config = dict(
    hidden_size=192,
    hidden_act='swiglu',
    moe_layers=[0, 2, 4, 6, 8],
    routed_scale=1.0,
    balance_loss=0.00819,
    balance_bias=False,
    init_std_router=0.0176,
    lr_router=0.00116,
    vocab_size=6703,
    norm='rmsnorm',
    tie_word_embeddings=False,
    optimizer='adamw',
    beta2=0.95,
    batch_tokens=131072,
    dataset='wikipedia_en',
)
Below are experts of layer 4 (counted from 0) of a mixture-of-experts language model. Rows are named router (the router's row for the expert) and show model dimensions 96-191. Each number is 500 + 25 x the weight over its row's rms, rounded and kept within 0 to 999. Numbers have three digits each.
After each expert's rows: a language model's description of what the expert responds to; "mostly gets" lists some tokens that are sent to it at least half of the time. This comes from a sample of Wikipedia text that the model never trained on.

# expert 47
router:473526482475545505534475469493502495517521489468512446532482456511516477471526457478528464490463497472484508498525544474493495471548499515515492509489474457461516514529481537528511516467455462534490519482512459467489465532490516505497519513517526523497481497517501531491530494510511498454
What it handles: Nouns and endings for materials, units and animals, such as water, gas, oil, ft, sn-ails, l-ar-vae, h-ood.
mostly gets: " water", " gas", " ft", " oil", " lb", " plants"

# expert 23
router:509482494504522518523531472505467469549489536495466521519532505446531506509496467509481498513486527501513483478492488500556509527514501550456529492502569514479471543545492471507486497467494462456488531459495497467493479506616481496516467497505490510524493510513505474493496536476505518521
What it handles: Commas and comma-quote or comma-bracket marks joining clauses and lists, such as matches, with; 1942, and; 1988),.
mostly gets: "',", "\",", ",", ",\"", "),", " ,"

# expert 1
router:528472500534506506461494513459479487528516527501469519454474524512491537545531535494479477504527492490461468500469485502475512503460500442501487518511477472480517469458510487512493501534507491527535497478508520507536515499608479519521453506447489503493539499506494470524532510519492536528
What it handles: Opening == or === markers of Wikipedia section headings right after a paragraph break, such as ==History, ==Cast, ===Sale.
mostly gets: "===", "==", "====", ".\"\n\n", "\".\n\n", " |\n\n"

# expert 25
router:493522531524489512531522495517480506506473536530499520481547458527485478484504471481472511499504541459487513516531523528513508482504536500519483481482467522542501496475498473520508517518470508498546461501501489451472468530465474515506505533515541488460492534501520522510490504499559446462
What it handles: Short middle syllables like en, an, et inside surnames and words, such as Hack-en-berg, Gugg-en-heim, stol-en; also home and ball in sports text.
mostly gets: " home", " den", " ball", "en", " vict", " field"

# expert 56
router:499525505501535515489501502520481514516461511513493543481488510544537457502515496487520498491501481501513467526524472493497517490476498516469492518477490493499529506508498476516555490502495465500481472492512504520527521553489551485497557472496515527442499510524437542496532462487462431476
What it handles: Mid-word and plural pieces like ers, ons, es, ic, as in reconsideration, Espresso, diocesan, elements, regions.
mostly gets: " cons", "ivers", " issues", "ctors", " elements", " Cons"

# expert 30
router:480507483501493521511491480494499499515523500513496502479581514529439516484509495504500482503519498550516489517484518502459494495487473500537469501506483526540509448513521517464496482531545523507498521529526512519505478535477500492489513511466476489565535521448495503538524507535477488507
What it handles: Labels and section headings in infoboxes and tables, often completed word pieces, as in Geography, Demographics, Personal information, Population, Total votes.
mostly gets: " Coordinates", "History", " Website", "Population", "Scientific", " Genus"

# expert 34
router:461503557502465505487516500495465518478516551492500521501488456539531472501493544560474484522522507487538503477517538478483520452537488501470496542534526520475505486493543495472472518474504534466492484505537521484524488485587500499483538510527483513511497455472460460492474491474527507542
What it handles: En dashes between numbers in tennis and match scores like 6–2, 3–6, plus the word to and modals will, should, must.
mostly gets: "–", " B", " To", " to"

# expert 46
router:467504509503465488480543495505491504449483542489541487494463550532524470494495533507475463496481490479471495465471528495497527493557518486471552523514495500464478529500527505485479518479523506482470479521530489499545475514568488517501494483493466516531538432512473473509511436500506488531
What it handles: The word to after verbs or adjectives (able to, order to, sets out to), plus from, into, until, would, can.
mostly gets: " to", " into", " would", " from", " can", " before"

# expert 20
router:478495516490518482512480496522522500525517499532479472485437505551537462458543511495481547490520504518538508459537472470513524492485478485463475497468489518482463521528480483529463459491474481484514546501505519452509525518522500514500528518475442463518476476515469455480501541473498523550
What it handles: Decimal points and the digits after them in coordinates and climate or election tables, such as 37.0394; also sentence-final periods.
mostly gets: " .", "\".", ".", " G", ")."

# expert 48
router:487481459499474470546528491456504484494495500486464487496534454468511497549531500548488506531503487485526524526515488531491515524518468494492511500455452472485543512523559489505511498489521466499481490513456498506531479503561468500517542446488489500485471474504493533477507494552512570528
What it handles: Month names after on or in dates, and capital-letter first pieces of proper names, as in On February 13, Igby Walters.
mostly gets: " July", " January", " June", " December", " February", " March"

# expert 28
router:503509507491475487538500517462529495487543473453491494501548511497478508492515457508484506519489438479487522443517539535470477504503504493485474523470497497463524498458480511444468456528492524523527520504501521477487487512479486504502532492496482481520470494493483529510524473476509496503
What it handles: Byte pieces of Chinese, Japanese, Thai and Vietnamese characters, and word endings like -sk, -ia in place names.
mostly gets: " railway", " Zh", "т", " Railway", " relations", " China"

# expert 50
router:489500532483524477497483521532481516491521461482501487511486469508546513516514470514520489509543477525489460506491502456504527471497481526491444487496464468498511545506481489474509494470522471523486501472492484500509546464444479530507490488474516515514535498510522487511527498527559480489
What it handles: Building-description words such as round, face, facade, pointed, rear, brick, tower, roof, plus line breaks in lists.
mostly gets: " brick", " stone", " Photo", " Upload", " walls", " tower"

# expert 42
router:482496543485466502495468508444501492463479467477486525505531542493490503524498485526498492489502494534504483483548491474506503472514540449481467509526510499529465522502464499484468529523541543491519539500483452498474568508598491511499500527469508525515536468486488478539537534481520525516
What it handles: Periods, closing parentheses and commas that end sentences or author-year citations in bibliographies, as in (1999). and Megalonyx.
mostly gets: ".\"", "\".", ").", " Press", " :", " ISBN"

# expert 2
router:480514518511459479474487514493505472470507485490509521532479509473550455504486528515465509506554491491523495492537557484472476500513502492472464537505489515495497526538479479537508477515500541494502531513501501478516536513495500509479501493478479494478485497520479486530530504477535484547
What it handles: Digits and pipe separators inside wiki table rows, plus quantifiers like these, whole, entire, all, million, remaining.
mostly gets: " these", " These", " whole", " million", " entire", " billion"

# expert 17
router:503465500491505465498495518512469446506494478502493475483558520524501509478515476532504510479507524476494529524512533505502498464481459562491560501526466493491539473446502503517557536517515503468476531521481482485538478531468508454483516509510546466490504523497520532490516481525517477522
What it handles: Words inside set phrases after in, as or the, such as well known, such as, in the early, purpose-built, in respective.
mostly gets: " such", " well", " known", " century", "°W", " late"

# expert 19
router:474497513479498517489565508515529492476510515474533544547500528489513485505482489516487485514568487482464536483520521479511491476534469487488492538490510499500508530522505475509538493507498509474466513534459517491523504505467540489514548506500514483492518511520497521474519525494538508488
What it handles: Compass words and place-name parts after the or in, such as north, west, Central District, Jackson County; also some table pipes.
mostly gets: " south", " north", " west", " east", " southern", " Central"

# expert 51
router:492524482464483494531486468517543495520523480503508536509527493492454539459494502527531528502508490544501487545505543468472510506496489504516469476500513495532532464506487499501492530461524562521538513484526497552498483531472552481488505472457511505547480499448522473523490495520508494452
What it handles: Field labels and list items in infoboxes, especially taxonomy entries like Genus, Phylum, Class, and chemical fields like Appearance and Crystal system.
mostly gets: " Genus", " Phylum", " Synonyms", " Died", " Majority", "ropoda"

# expert 7
router:471477490477497503519545520512524492539505557513501527503492529465491468523474498472479466546510471477489472504524512468488465482510525510483486520494524499483509490492511450552493487513542534501454530476474509494507463514569488496533520494465458452528493474534488484487527501518465496521
What it handles: Articles, object pronouns and prepositions right after a verb or preposition in narrative prose, such as gave him, carry the, did it.
mostly gets: " him", "″W", " together", " going", " themselves", " himself"

# expert 16
router:477477467477489519443498524500510494473483456501488471478477496489539496523487559535500520466516530480509476488500512474484497521525490492470513545522430480514506518482474495530487528492513502490478529493493504490552520526513480520508481454478518534523516492523507489513480510499483522528
What it handles: The word of and quantity words like some, most, many, both, several, plus digits inside numbers in stats tables.
mostly gets: " some", " most", " many", " several", " few", " much"